From a checkpoint of a small mixture-of-experts model trained on Wikipedia: width 224, a softmax router.
Below are experts of layer 7 (counted from 0) of a mixture-of-experts language model. Rows are named router (the router's row for the expert), down (a neuron's output weights, with its number) and show model dimensions 0-223. Each number is 500 + 40 x the weight over its row's rms, rounded and kept within 0 to 999. Numbers have three digits each.
After each expert's rows: "comes before" lists some tokens at least twice as common just after its tokens as in all text. This comes from a sample of Wikipedia text that the model never trained on. Tokens count by the router's weight.

# expert 27
router:462509509473492483524483500547463476537506589525473511449473497486491520467590563500493521493522501522470463552485517517447527547505484468518532545520495497459502500567451538463514436509518523577467482461464494494471490540489472457439529572372605427566524510593560548538434492568534518495511498512548482508530568524477542541430459483462512421567490547595531511428406469452419454474528531502464464550445499535549451583522526511478461562494513525497506490505539447499528525546494550505514497571418568472467465521532473529471486511449531500525519494493442507479497562486512475474500436514491423520555506489506503497467542525498534479480486449567515484438552525545434420474485
down0:547466534483513493441493477406592467456507451508494468519527518507539507455512458455532389533498438555526472457449441529513459516474432509463572427509496421498567521500508521513557434498544582545460516490526535501488476463477526429449523603543473493515495467448495499581474553507536518453484430497522541542505502401512483468490503495499458536465422478492422603494475491494461517503415521515451473476450566482540507534479512537519463528563436494499476516532447475463512499453488507479440500518589498508521468523525477504557535567499519534547480492522553418438479515502596489480550460503543446553493491437494534495488499510429486459449433460461494550457506527501491488475535
down1:515476556424487539502470394499504481518518489457452426505456468485443577493430555485470550462559482420578467458503465518519528512498478508521520491476514459582471549547498427471525480454472463493463469553488513560547476568481439449436547466512474516617504473562535528512489515532481480438546412525508469422564525464503549469481477471454493523468528517498549437543528519553493429489502483547493509570483485566491507449496419519529449447450450550464477473554509497512490508523511482484434564541494543506475495459638492460480537489464513510474485451551506478450496543489540439471531441507495461540519513437498506472472496472506408524449480519513521493516482486483411467456454
down2:537459475422458515515458459514514486571481542491554510544519488440437516470503418493457468472537489530483476532540518543528490512471560471506448538546477566452462562408507514505500465499474499515530489545489478446479551490530480446451458476572542407482484459462541517537447483458538510436446560507477565583461516456524478463534451454435457560447500479495429474454523548598489440514490454564502515482520484488470467499462508574480478538474503470506472481500521492413511488467520491546422557477524543540496411429503514502448547479517516553574496495472521487463459509497514516390488443529502505441506476494475531457577492483488413494561482463593489503477488500449551517478596
down3:478576487496551500528532537530531454484495565595581537483509462465514450453520516503497519451578511510399579555460495450515553508593545416542574525459456538496562463574477534458410482490454435512508474494494489451476530418517485473470514490472492525510455529562460526483466512469487505517493532457511532534481581521468456469485431520527520497482504500462485500491514507552515520497489540529461458454377541500523490443499533518500466499522486574580532504371401470521418493451504489505497562517570516447550498539525502555527415473491496445458442454497485436532469465457495506508524487457480499501533420509518521499551500509543464485487470529537504488496461467540564475487505
down4:515437517443516451546569525535555586484528508507506503527501504537490558543511461460480461494489517490519535531528527468517483471503466500511521473516514450539577502515511489549562483495449522522445517545486537493520473531518495428508497527571493468498548506493541562485472488429536377495511466500477510504536479554556511588481466483379519503560479530524545544448492529466512440572465464523509462506491499480445477520471539435410570517564545541457541506508439472520448516492515537441467490447531510514510484461473500588441452500538542449566580522562464484503408516559532560501499508508464484381494449483475446595483507548567446544547409523500492479507473549512488472512537
down5:468482465547527463453500517484497506492517523537578471592565504576476469475481544456575530450507483491566600486492524451526533506516548443474541521512418506480502535619518446528525500519466485572517415491518472538564503478490491410484446547578457509521450490520502479473497555535497481559505544507473448488418489511520485490415542457514465528518537504524579466546552531525527506410479549475502446493521494506562527458491484470578504505539533503582495494480439512424473492506537427492482528505464560463485584471474531541508475516599514468483539514480454464491501525488444530571460531548524462436482484473529497539541526470497507525558602465445493518517412464531503492492528
down6:450576455465451455430583524555582502559506513490465491541483491529431471470573529471516519521508540475512483587504607505499497486510473506539481486527487539533475518521567521550498551464478408526498478478469484467456497561475473491496487507468484519450511535595458519501473468516416486474423451499492479511514501532547493464500553520513591581499491482495528624445573515517552440441521478461576425474536528540464516501408523458511499531501452520501551532510422538509482548510543495458501527491542508533564510475514466479544474446398514522452533514506485482503468464502530483571439504461434479561548489420434486520471569490451480446539533474520504483509465455499438519518508
down7:493489524587520499478516467549490539513434563462510493536471462482569514567485508491522539467521516510493460547449546460503494494532572514466498561507519508563522558470501548486518449468477500521506485487458466488482539490489515478448520534587433488515469454475531480530501419540527518490532517524435532515481471559493465478498516570560418464469460491429494481508552518437454549509475494542526487593470493494489534453503535604477566527538496466529537502581474505488464540498460414462530583543478461526398459534465489459461467549440472487621457444431505526462514461547494511553531440468539507547559529530447542469453541446540451578462559485495446447529517450535506566515469
down8:539457451450529458496540497496548449505520504514448466464479471447440512544484489509522464542462482576496449546497547533423467546487563397481502472500483505517466516468552492526443561493560491426552492567562448544496504510561551499538485556481550433546527496470502500550470526536550471495497545508412441478495472529557457510393411435506525524416461432541477442488517465505499517533396518471519487496505516569464453503506520517442482508532462485425498540467557501482451485547549587487476473512530525453459495488557547503549472486473550453549532528514508534510490483493487501525540534576506527517577527506443502459581428565536525503508537472539554411465441485510480532493515
comes before: " |", " in", " of", " to", ":", ")"

# expert 12
router:510427490500557457504514516513487583516526457516503525560520466545505527487519452495461383465489555504490499503477529548461443533463530473449465440538530478458490432479527480470522512496474498533591532563457467502549516432475508543522617494462552477509489476430420529456480500511428510459480501483471576505504479564511515502476466459449470446568430472502495484462499469519474442445499448486534482493457537478562491495493559449513556468521504512561528529497513461567517502456593562545517579547533441504454454497488433474462522461482552492526484465488554454567505468506485535463568570489476609485534409544481516520584482511502499484550501495578553551533546488466442492529516
down0:527488530523537377491499543482499485504583501475503494466509497543517462524567468453448574478524522555551488463471514509470493539531446474481517471504466560479546450447501511474418490493534458531470522491471527532528454527526531527580570457501473519365506533481549503556604482529505536503492452472447520470535514562458501451513497544511508491487488514526491466506467486529555486502567551493527598464446516541477479513524506418506469426486310493526500625452437527447458431445494536460523523522533527455514521467507478484449469515489558505466552497490497490498546430510450519464497544526515471512500526493491564491550526500522523467506478533527545482450562514485447479487453
down1:487593413447530557585449467516475480477529559586458464479527498455473556511551504596522586428462529538501457483559495516445483477463492442512635490485509456525498484538481436519437439500502523456488482457517481516491520490509525437498509532531497432555521478485527492528490495510493478455453514538464506480455418540415436552493439466536499546528511531478571494550463490444510511561523493502511484448529518524432460451521451560455510455498594475467462484492479518467520465550475486511454460481536493552487467541478570519493440476501514469554512540535488434448516452493547519432510468557507424515488479472509473581539582490520525485505455489536467552468434501504411496484496
down2:446487521432516529486539490466509461501512457552483529503543525508500480488540466432489468539475523541507493570484477491514517563522537515496456478557557432604467526470556454486490496615462502491547526606461561536555537509526482462517561487528478481501489502526449529537513494581523478464528549558445498518465450510535491583504560428501529529456538472535574514514519490483513520585544452529462512480506530473465578553467494564453451559555496469473520470464467499472540480432433487497450491515473483462491543505497527468421520585503536509463501505438497537563548542453511560535547449471482465560480516489567491500444440475593481471471467434553547470515519482531410591511512
down3:532412522467509525520512507558436493528554488513503445514463465536484478474459506497428387483506488507594450431438518429436551531481468499515527486491522544468521518513480489435511431568504463522523516501486486520489505582544462484514413552539525544541534495475507528511487474477482533520560538558426523471562528496582604538486515515500539513521549480503483447442531528516543493513503446462491471524397527455568580491520490525516536512469334542487511523510536500509528527453546484462513491460495469484447514528550488502503565527474416504435548459481517533476552532570532544508499425537496548503512464527438514430454486512510425580488496471545511526510548502509471519487474
down4:569399508471561521466476467530460428535559524554486477476512509574459494492503518467434469452407498496485520499551517570472533536529479459551489443512510549463506545465463509538489555514501468473462554422493433440542525480530507516563549495499527428520515442448480524527526471405524542464525530518481552453467546493527505422506483467483527441493474520471482542477455441502509464452512514493509504561523515436509459446495619547496489496514515469482521502551475554520481458438515491509419542489589445554533433454474503598508491474507505496560439495512550470453518470463458488498637487483464537511496454548488557514460528504504416488527444520478434456455507504549476516484549
down5:525460555616502416519529469574450494503481441479513597562425507545534500471560497458476419453532494496569493490377466489455498430509499500508501491520506500549519531560497541472482498499421530506476465519521488488515542546511493519511491495466504504538479530512444482462530514456475445531550433486533539480531462526510536455523531490490501483521499431498479415515517575479479484484569541476461499567495495524458518409510506516460505576574361465509550479473454526539460541498503502469578522509548530471518435501465482491512516472487445482469502478477538490470586509545544532507510486506490487509512477544493555488425496445512505521593458493525541429571549540476441594562466
down6:533552500481404492544489500542503447551511499524496570561487499429566516554499468506521493476578504518543479502552476514431528470474478452460530424473444533529546499511563516550479541456476517481483541486465493427574501479514522505568525431526502458424474440436502496482539522479501513460476483484458497488488532518549480576508514486506578406558467472481506480453510499476489487448459490540566474538418446498543540443443569545496439417516500482494461474541535539478474514451529469522588538490502453518526569516521519488522521486487593558452508510510488443502546478520437461543501491525459544498450466493467460488547612460499486471533513502574497411564515487491548621527468
down7:471458561439451544531523524483452576528494475533569470498514522495505490574484433537501496485488530483433459567493483542480510478520436515474472591512579478478526526406498487561510431509488492524564391534573483409534459528444537536474533498485544497492564489473519501535449534462495509496529509483422523505500559499477557445505497535512517498516465492530557488457543522504557494501487476502507492506534546425534459490502521581469472524451523487511560499537488513500491470519551490545513563433554429490484539582518548457505569502419428463491444466494443479526496435514452393476407534484554484437472564556469475553499526460488503503397521461459456511553499474489533518523544
down8:472470520537563513549471479459523543492475510528470489533469546395462536516484483560485526578541462486529535577521486526490524494550478493438516504475436535532505512449532552513473465503538509495443550583539490498576561513508543462481519534512552520518511535503500543562576529493503480490481443473533470607513467518538535514424482462516506485537539469511494588500506547414493481484487491455396471466523484507552505496484539564443436549557538538459494487520528496547516463532481469416489538549500536520471528538433470522490517484569489508576539510485553465540439532526493529442521408501523456450528441484531511533504370505590501545450464514479579544582448477482487550515541
comes before: " he", " the", " The", "\n", " it", " He"

# expert 25
router:541504473479469537538476460503564556509517442554547470567502517482490519550430514486455534476492532422459495516465487507529539567500486445467506468481497539481482527431520545541514491540433510443446470490482547527518541482487464523494479432469516521477472511431493494497543498418568511585512482507525439554558531509566542569522422499403441507491556567542543483557528574536445509502449474509473504545510450598482502482497489512528455472445487458517543492547529472476552513509551570535505524497442553485552536468515490557566413521464435470483586481482455494454435521468405471560484501522477491524485589576490532475492487474492496515610485522600511458503502532495506525507500
down0:425430550508545462438464532489491600529529487487469491526490454562468482504549471457522544575494552538427568477514483531435516459473508482503526505499531466512520466553506488553535476588510494481453498539506529550517500547489516500507481469546561545523527562479515485508522502468582502493487574484541500392509517419532472489416529524554435487504495479542529555479529504473484511482508489453507415530519602495516452558548531482540469519539452523531472458479442488495467433483449513506459530467466544517522495502461435486503549542513426570486539514495442443543463439507460519547514458451524394472498463545428473530509429529448523467597524473546567476433471460543476438498477
down1:511456531516502433503482481494462516510468544478399509452475521543489557515587514497490492513504418486463596529458441475472447551491523486529504491534441585472540507464551515457493518417435435480492524490491473500532527504498517480446473509471531531453484518495509462545515450532542513475444527541481463493474479456555478537562453484426563479539514497605465483475473555466478459498549496508439424486512573444570563513490483555543484448532501514512514533501443527501540519512478490483503500486495521499559533517580518541578568529488497554467531537450435528503513505453495513467521465445458459448579509497543401578530463471538529436548482556518592547583590442530525511498482
down2:536515443483456486473466551496552468505507556517497537525501495569512567526479527499548489527558391548463465524463456439523451480525561482460473489501507495571402514496459501489578478472578487538558487484464470456460489517502515581487511556481506521427456523469484569524504484496562512548508542554451498483499516503509480503496564488462508548497528511465482528515455524462445528385542517489465551481535491388423500513575444543526530501505526557525536472557471511514455455498621553479515481424494496492493508530452497597508547516553480524466478448501462494473507481489535493493449432559444583452480471532577458520503555536496535541444505475514555441571500455500446487556518
down3:452533544495490538488488486486474542498459523606540528540450412516475488543529566536479540480456540440476508485522466536512527546525517583518509486532516529528515476533520483497442400458545513495427468524444492477522504506500480510480414541548501516508467446499563537530475558492569479550489541463497508429484486539458506545502514574487457443503544521462513451502441494462465461531468511494466445545581516512478539514463463438506479479584387542566507528484415528409485446556524459505466472501470568519471474545504482508531536532446498515524469442413420461534447544548468545548495526447510417550519482550521505509429514575422485517493465445516503525479449499547462492465546
down4:507503551514483536481520518479561420483531515523536478509428537459542522413538457492567431505449514497459521500513432499500481472490567455582500505488544538566478489505493491538452497441539428556482491586503454491460527493422430473498502426512493539470502457512463492532517468496519434513513497435546483489597507544497466464531532511491511526426497471524566435448539523452523503508463460551482422466468520427465569551490517418505502468556454544443460551527524455502455455554485540516497540485500434573448573491552509465521548461552487457455472414492516447433512491555454523539496435475413509495404480502518509505469537501541576493472454503489461564480498450479484489537529
down5:531508516396598542492471497442471520489517511497457390483498519552464526473473515472534486595453491443526588511536546606484519544475487512491523534533458555407528505489504436582526505517484548508473482530482460476444544483485505558606502432470499533487569457535550471577543453471487557530511437415430533512517535481416487469461520498537483493482535557501546495462528511469563524495423491522534551470516483479552460489470563487482443512526474478547503443521487513574497552587489524457519436500492475531485430541446439463512473442453502452506466495536512469442523517494479485535456505486498443560517473503509473524490439442471441572521509425521512517510496518487497498489455
down6:486520561512499580470494464475520557490542429562460452422483489504465596441542486490491470453513500521455521486488590466518486616545468471577558548486541537531442497528463511501444455437521526498480541516504485467507502460428451478456486502453546508460524474482453508515455490477485475533514483536497525554521501484553461460479507568511506490530536533532511492531569408457503446485471539517518526510491562485470521556547524564406442448544529478557500463456478580492489495555522465505544477488476520421510495465598478515515513529498549458451548498492523530400524395512461510525487554515465449535441544443567520533531516546514418487446435498510527600497468493463517503485484
down7:458507466445502513490467476484466550497505483498504458546495435478469537566463458555469437422481519450533503564490430434484497559517547477528463582551523498487470522496542525451443501567523545517534508522557472576558457443466505459502508554553498502493547514409471486512445491490516604415525513490457445496511491502490512501443474496513537486540459585488512433537476502475529480459547457512490461516511626462508461476453565551494460462509458468511469543520445536441532464487579550419415462486469470495549483508511550491562553555533503503483618481514533480534532551560505521513478456470472433462495436507539502480450498521472558549478483489507506575420520501491468536502460
down8:455463451522490481518404479449547444438521439494429452468487535524445486399478489438581492512497503527474461450576478465513495468506457514552586554468513588494494461486459495432506500527577493582511486526521501485481485460484535465548504461440515469523557519537500455565488568461497484390498486493435470474546452503479447529557486497539492478586460582477519515481538504551510475565435437447464515538508520393525501553526444474517466487508506499529549491461509465480496466467464476450441477444497523515516513503522506504441523398459521527440565457553538495444525450488539567448478521484562482477549432479551531506472518470487516490492526435565490492490484489458526449504533
comes before: " and", " of", ".", " in", "s,", "s."

# expert 24
router:467474515490485483470521511558508506548457540502457520468537526513588493498586467519490434500466467478487511568587490553514507549479597510547537495463522506513528511506467504539526505526546557500441506556486534484478507491588496516543528556548471441441548473530504423542434492528494491535459513543475491523551423474494576551434577524543421492504378430523497541532480479477438464532508427475523536492498473489432555465526529528538447531547521490416513505540566540600564499562542440486431520547511522508493444461545513514492510533537499571479551558461505471472511514447461447458497458568523508511565501507533530496484520498524490494534452565440549517541509518505581541537484
down0:554553515538446608520442533501525532515506570538542477447531505456470437507480475482544530518575440565467441550505562542528497434486486488542504516548469501524474488470544513519392466500476530496510532506517491454539474640530412471490444420473572501542445484504499449487398573492480509487497515533493477460487538538494522515537452553489571443569492493481513476543561466487521525517446509521498498531530630505473477515495469500512491488516538527517576498540435560564597480505485501493533481493452505491442532470463531495543498493544476513472506481456499597531464473478510473522533533519459484465459547508522468510487494466477460498449471503440585536583529486423491542479528
down1:468511476498449505466515533517577546541470453566490534497427491467457446529544535500543551392494595541572469510587510510458469559519448564517576423513481470531582542433507539499514512406506514565481446460475553536505473463486521532531469486513483476503570461457536433496457527518520461395466557539471550550495528492522478484571525540516546551536521576505444538473587504460482527508542515502414475548515475535500506520539480452526538526491517444529475470485516493500477543503545527530476514420562509457555499479437508493481508461485540565485527474548514560491480503531484480531523562396511487515429459475440519483459540502509438485475461514494518562524459533478451490497561
down2:483415440476527502515474553530538453511465446553441547545459478501456496480493470527532484486534466567537525474474467421497582495561511507538485567510453501497463544567380497510502468511510444499476593530543503578503547426500468552501470529462480482537474477452546482481549592539519518392495498495519564480492559538520547530504459543479522564496467422522477475498504519491435490485435511436453535541532510515532481463442498515438496514488507512507571457402552454472529423475502447458469516450525491493515470497570495483540548518549570458508448486521538504471516455503504547531519504529459483530395465548501465476531438518464540559502530495490417562548473492503452461434513
down3:479430530511506519491434586440549506518480529481473455406468476477526472492483491484470517484462510533548487460539519535474438564495383433485550490452454498493470480453495479438478518518577472453505504572499431546507532488564497516497471497525527516539435423551550573465517428523469468529474476487510392483503466549501411570455525467527570464538527552457451451542475531448521501500486556482446473447576467455510468499481479501520497493491577474526504490561537427487476566472575496511502509492510472485512403452465484515459489551427552493454497547552536555531528530560487502531530451515473453528531480534484477491515481507468529449519538415557461541539522499423426507505521
down4:571517474513515486521539495530531484467536573552512494543540482477431545494485524483445506546437480550430543478526502484509438519459519573499494442494563501543532495526446508485493494527502488610491530498416568486469507476501485470417526458487531464469443503495539510510426411562471476535541400495461577474470494503481473460509549539541499535531495520505552503480521491508495522523518484484520475505522513447509559403490540466505489467464454471558556449471458459543572395533511510519494528457507512479585452448529473511469471589561460503471496524517521494467570589478518540465539577583544504463512512444512531521443534565496589435522492513478501435509485458585474538561486
down5:471509454434530470454438453507628481469519431513478510572521529490480529443506476470521538482518506450546485537524447556496502497504433462465453502446497480448474452552435505565481484484511474516519518462527491569486459491531475519471572493552502495482468526602525523440498501501511462508453577556568503527466485488506497501512452498495619450454506527534575520509496509556433463411522544550520462413522546566447466556495564472508544555495499496487481507525490542515445488448473491474496454482488447511499554542421454459528544442549502540469449510436419560518480546460475492536524477525466537563479472489507525517472501500576431462512526591445534545466518471511514434431524
down6:513554532486488476568497499514507552487508518528442531580541478450439463419444531563472527494542551494513468514531490520523541520541504478497465543536476495532462518507449479473519408570388478525396444535502456523560581617476452431493497527571531515531487477495476561474492465492521524513496551524494495549451572423449414532478441437478473524542591482524452473479495499526489566448505463523464474469479518449552487430499469507500510496544535494551466497557426493526485480500466459485504509539533574544422432438527487481467545542487566508484503496479504527501505448527483518483507541504519561580488504495512407508498437513474442530548515437443469530510465544468532540547504
down7:510521487513528421580483456549432528457485491480544473585507465538483521552489501533476470493551478480518555482525493490470567572558522500546409497524468565545549536517522589508550526587455494554428525489458542513461473501531453451482507480498517518411532470479541495480520499415525485514441534513480546479485430463529539519501526506585559456389513516486488477532373454447536527422489568488494480455549418489500457475472498512505499511482467542495522508493548470582463420415516565507501504512544606518466475478468485474482535508546524527509539508463485418514461454543440507449511546515468459527447493521464550480457499519474508497464576538448530513519524494503458520493490
down8:509564507601505545489545549478570437413531514469548477529461414463459502507465466497534463484474478510515492547562506507458496471521447478583404512640495445494598578543499557559562476464488499510492485540427495539509501553481477510489548488525509467535461497493464439531503488466497486509514496509483510531448476474471469443575587509537485467541511520450506488509531451557541477530521535415510544510563473528558538489517513410442437466528532473545486530536447502419464467497528514472501525509547491508487476488516446503556445517512490434513549466517445483462448413552481488423470499463506519535438511430481547548488477474526449495490539456525501429481432519523477539505526
comes before: "|", "-", " ", " Total", " Votes", " •"

# expert 14
router:524462443461520452521429524466467559495444429547494574491500485482466532492492519465473454504440466464561540433517510539545517493514564504460488507523551522492496480445543513513493468548592532463555445541513586539437482508593483503487576574456466506443531519443472485487526501510396513459550508520449625460508442498507498503543413545528499531506495410523534488526512501540507516550540531493488532468498478515490511526447518465503529522501500508476549581503475524490447534548538536571536513398468484501509473483533539441521537438486556528475437543463489470527511477505569540501491572504506529412473563499482481586553530431523491456485539491488527487543453481479467546468403
down0:476534553548548512495495566455493513461508533458495534508472512476465475494574482512519543531589501528450476506508512524509564507564498445453587447495494447432464494471481493580476489479491567530442512501444517501454475508440479510515504498476486490442452508619413522581451490496562542442525554464501478484505564523519468452477466499453584435506482519489461474420538482436554539443483566519538508480469532481523531616490494485540567464473536527591485493576423568513508492507520504413512531498483456490534521429496482533561444516502555522566504447579530502549478537477492499514427483556564518483525485455484500498486504529443499486432476472494490465510468569469472490467572
down1:462571509553552462494496457541479471568557417513508501446528511535468556541536474485532540529388498476548441557455583530432501572456513484483472498537475547463508527449485495473525474489571472506569529449560431520495420473529537480492439509544530481476498495451522557458522517457404518433474465465444470486510524567529490476477447503488462544490504463476559539515459549505451477532537500415461515523521531510452499465483465455463443520487469480443503492561537482458508571465474544528468526451516511526559440514538412404515517539457550535524503527494575452510451485509463529442506491510472531536445462597516477515513491458512467552530535535571573457543507513441493466462517
down2:541521535544511535528518427569479446530512450492465487516511502448517559449536474423536521545471602483476494581449463509515476527467463494494470537529527588530483528485484447468501468532476404534544513401511512534496523497447516472439458530493526455515455499524508566487528514551414505511480493428468474498548474516456510581519484427535410505514522545470570463455427477478428452412513444551544472451539495551534519475525426469497481569510490511471446485507453481571471455486532493428463465480538476505467430498449497474563479455488577471544557489513534502481521430498485472552529463516573516486529493505565487478498446507481486565555533484530536479573484481418446506492468
down3:472487490511433416446447532467524514595503542531517502466452585570527491475547457474513439498498484507543507505472464511523554542535481527444506564483477508432446521557449493490542558598568467429502485464485563485500453464515499480539507465520475523492514425545529514549511537476523492474491537531499541516510486494538544468513471503468468494531517505539453495470473450579520438472482505444505528529481510471524514529478484532459497489531457509451540531472521495497429490472495495525453471402388505436507487500454454524457485455468585503485481539524486528478429459512502581535455524400508482471552543438562427476488474517448501501493481471476598557497556360584452518541474
down4:481490494497472525450531512592545475521535464548547510511549524453442529568524454534505491557460504602455476556441470521440453485506504474470516590529520509465486551512455428515506411500575506460503519477459510495509535510500521468411471529514533470535455479436477444505483469584493532480482526487484482423489468460474488511549516581486505455523540521439479538533470520496550491542499434537476452498512485557539434487494481571460456484552519480506473477574466416468488557485485403478470547479556525461440458494485363472435511504492463534556479491464455426481433511538491483482465519529491530480471418495570455565524457466494527548538510530500435525475517509558482469581500
down5:560394554465540524506473419454572493464417533476400542511545486540470528485466498524549538510446518393545462481514500481503485521441547496523475562515509578555518452532488567456535481496459522473540562507530488547472437491573460522476562549492494488482499500492409525464473503558527565512518520489483599457451522539494521470462494540560552506428473509513528538483529492471521455468512486521521463470535582514415502547469478538544532532554472515468433455504544539524473491502536546398486472414501469496565505516538471550562486466468573497545436472480516535480431433452525497543480466496481463443503519500482458488509530506566525449441495524475533507457445490459458490518528
down6:547497508499480455510543537481502458491533424544524502543517476530530484506467482553476518526505608522502545501542490429472495458498437540554429523534486478528509475575502536472465559459454483431513538501564475531512472446497461510522533465540506548435512462424531537448512511463513495561553500485523460536492472513550477496518574552512440449475473488550522526492498523447571485442492473407457490540474425475488442474495475537454514483563433501537518405483491512532487447478537610534565463507579530570489503552424504489519409493445488474496555433510412487481522490531513434501567549430505498499460473530492528536471477513557460531468505489441484480460418526534483503516390
down7:566491524514462447555450552486432461494520537466487556506532533499478466538578512462513488419409554482512523484474471467499524526488495547461504503453549529473528483492554510515451491491466462545515518527456560400519501469447408478479543525528493551514522483471436474510490432471521494452512487482548485453466606517485467519465485512427452497462471525547434531481574535448502473434524516616495515493461513508548530543410512504490508440560310546518486478481482508434509513481492499554547490483466496479549506483517504463537423509486532565539521498519524486508474519537578521526455444514481490521561474453496502444495487519452527441514431502597464483474486466469486526522551
down8:512524553486476473538522518466538464552494493527501495566475488575494518573492486490588496525465535532494575484535457526467515481491565582515503500552483501527491494540518452488411431515439508453532498489547477526506507476452557472551474540488558494438509490449511453527513546543575500536456487479415502448500523545553528417462440516534463531524503540482552469494486579450481566582438531526484527515481561487513599479494494514494573515516458498507459453544551562557481567454522575493535483477500451568511549484511518483570474517517481513524556504469543413478555437565525513469500511521526522525455524582482437536479520503452569470555555452446616465514490485493537546479442
comes before: " a", " an", " and", " which", " well", " who"

# expert 2
router:522509487432516506487517459485564484452479563562454501421423463542510527506613481467480504501487513493514524548470483574547455518461559465443435503547507540435474433413459538499471502510587567549514480544568484464558534547533406467509441490465485466529550490503502520495537537483509447457491485513477482514531532515526452537535468482528552502543476567508511566422477486477540475469466553469480503513502557528503542462534554564451486546488493446511466478510488564431507487454542507495459416487483503485585518450555453453457486477481537513485554546561557477476474520547509544484531498495527510548435460470502479520488505451481564469530456499588518559448579467433498531455592
down0:550486426508507485502476547497524506462471488480472431485574508541497438472498529477454523470463490511456548491482550548536522523523516549382534511491455531472507474481416449491423464477555464446504473553501509537451476425522501539492484543442509411471519533467464553537503470499464492501487515497454521459499525549441450580518476501558482535517571478564428567549456518537570488551507505526505470430544509556586544481527475520498502487459506533464480500447480568430481482558507411505498489503494458523485506467488592470536466451531558503534531517467474455462563495530483552517473490441498549477512474524495555479507486497513433599442512437449571507507479416525370501512548
down1:527493571541518515528396506459472507523453490509465486524492509427507476479451447480447558587476521480541495525525580506522577568495412529526486445491426510489468575508448487467485454521476465507471490480452472517562456565460480548429492564517488412470567522545535482484502519436571448467580451502463477564592565508494464539487579516470528446465539502456504514514527487478476520573514509541467513459518580476504532469509606528481443462473438556500555497474488448452481523422506472500471469497480429497500482399515513500520482494526453509524446483498498521421489585507461508440480507519506528509518496530535543552460468551495522454490503493480545536477478517525501418556556
down2:465423494500421495534522545527477459437502563478573487476496520460473559563437459411533555554464532530505414527505513492484458532505481527507494519478533476511478505457554548462512454519543549503499464484472565448497481504570579443468595493474485504483506474463449568514448467531535518560470478512486468539513543549505520529460504529555502549538504482489473503549475496463522532499561468445530558507537488462466536510506591513488545457459545399473491486550521532584483494559549530496457524479491501522483441559464493514442472423482523464460551438469530519517480605557515462550547497453460488506526515516535499500501537467554471583514383453538491428520465451538504425454446
down3:487471521466519448534492538473528507518522461522446444481569505537534526563520563517495467522534409463463451501511558515469502431469510468495567474490536528466495505494463475522508535581430435491513539482453542460543540494554458432490573584506581470393474537515480526538517558501535420450494604574454503528512523490490531532448478457530479519543475574500585560538511453548455520571494523519539455492412499567545531523490509550552503566484462471511546478543503515525570506532476556482555516518452501495475536493523571514447456457477528535549566468433479558464495450468487545492512472491448562476494522531477521495452465505491508390438459515460502495497541480538553470473508
down4:421488481452550494575519510626444497524514471526512450578506511521548457452479554489486498452498523498449482436480506510531574486531517501509467528482542454535452510526517490461515533502582498498528464556432489515514501448439495516457561496473551524511439555425521482574443412421524473513545527493533505488493473501513509498543469547491511486484484485408482568565482510455545495565485440502472487526499551480521529412531515519556473548533560477467605526511496461507452540544526436482520578443469468479511501463441484505479493492557511481507513480531360517416479489441542487555516506549439449453449461474454503528523453478558523503463480516553491502526458540508429447543510
down5:462494488546494524519507491515462465425501512541501481528505463500525505523452511557476566596499515519478482539533443442499508481583515528426508536502500492551513499470429440549476511517522485475450565480523519545508479466464494483500499489478511505495441463527433506518520561535476460463464533432525519517503533521469513523557488438515507430479457489527526462487495566500517512516416427473531444468457504590498435556603439479587537429429575515480549474476558463586471501549454519510535408515532500466484506513419483470496445544476517488557544520511502515486590503532470467507502530483608485466490515509496483499535395539500477614503474467520537570428559441549463482459502
down6:498501543550476465570457540502505457468478507503496458507489510501451436481477505520558465510458533431561478506503520527485490441534519546502446483523519519464554510437430581497632510497522541579560453561454438535449511508469470431500445537480501544527434457505467502513491516437509499524499379483520506527549457504459535496459504407525533525575444546472453502491518440457525475511526499464596512420432420439505535460449459525514566487514409514507511475439488493517517476474543509549493447511520462493563442508472530477578506513443527557503511511525502463474430483400468480481512517446483475524453489493554568502522480463489512478466466487501509530513538470485421403487484
down7:482594502468487494496493565471480460495534450484490501527529454496403474411522479484511455600538529435511538513487584495501529612466532501527407531503479451515484508486410520553508481439595426457477551509498516535510553567463522457488527445499552476485494501535528523481509473559426518528484467537515511512506464512461459420548513473529449500452440471514529498439503458428413478563483467536517451487444516545533528519498589474543518483490513530517481553481432469487527532554522472488443505556454521418523507447559472515485511465535584492494502563495484533531464568575478445486476474539472477512561494483533513600469509537471530490504494518495480450574530485476430497532516
down8:453553511488511605487489523557499472524526500531463440494539516474512573525486463515554499438532440394522548445460516504561481506483494539521473476459496539538460491593517471485510527508513443486476512480454562441514432413505437451480445494502535466579516536430437522500468524533563527463435495437505465454472502450458573502513487542498464483531560468479444572441519523469481528470512517507512479538503487542502494437481523531453550505525503520529487503441442536497500578454553503512445500439484530493483584514507574498451505518454467519474562495456455509551517520516533478501445496440468450531555496457359524484482479513528451503486454478503408510556513455606451547469475
comes before: "\n", ",", ".", ")", "\n ", ":"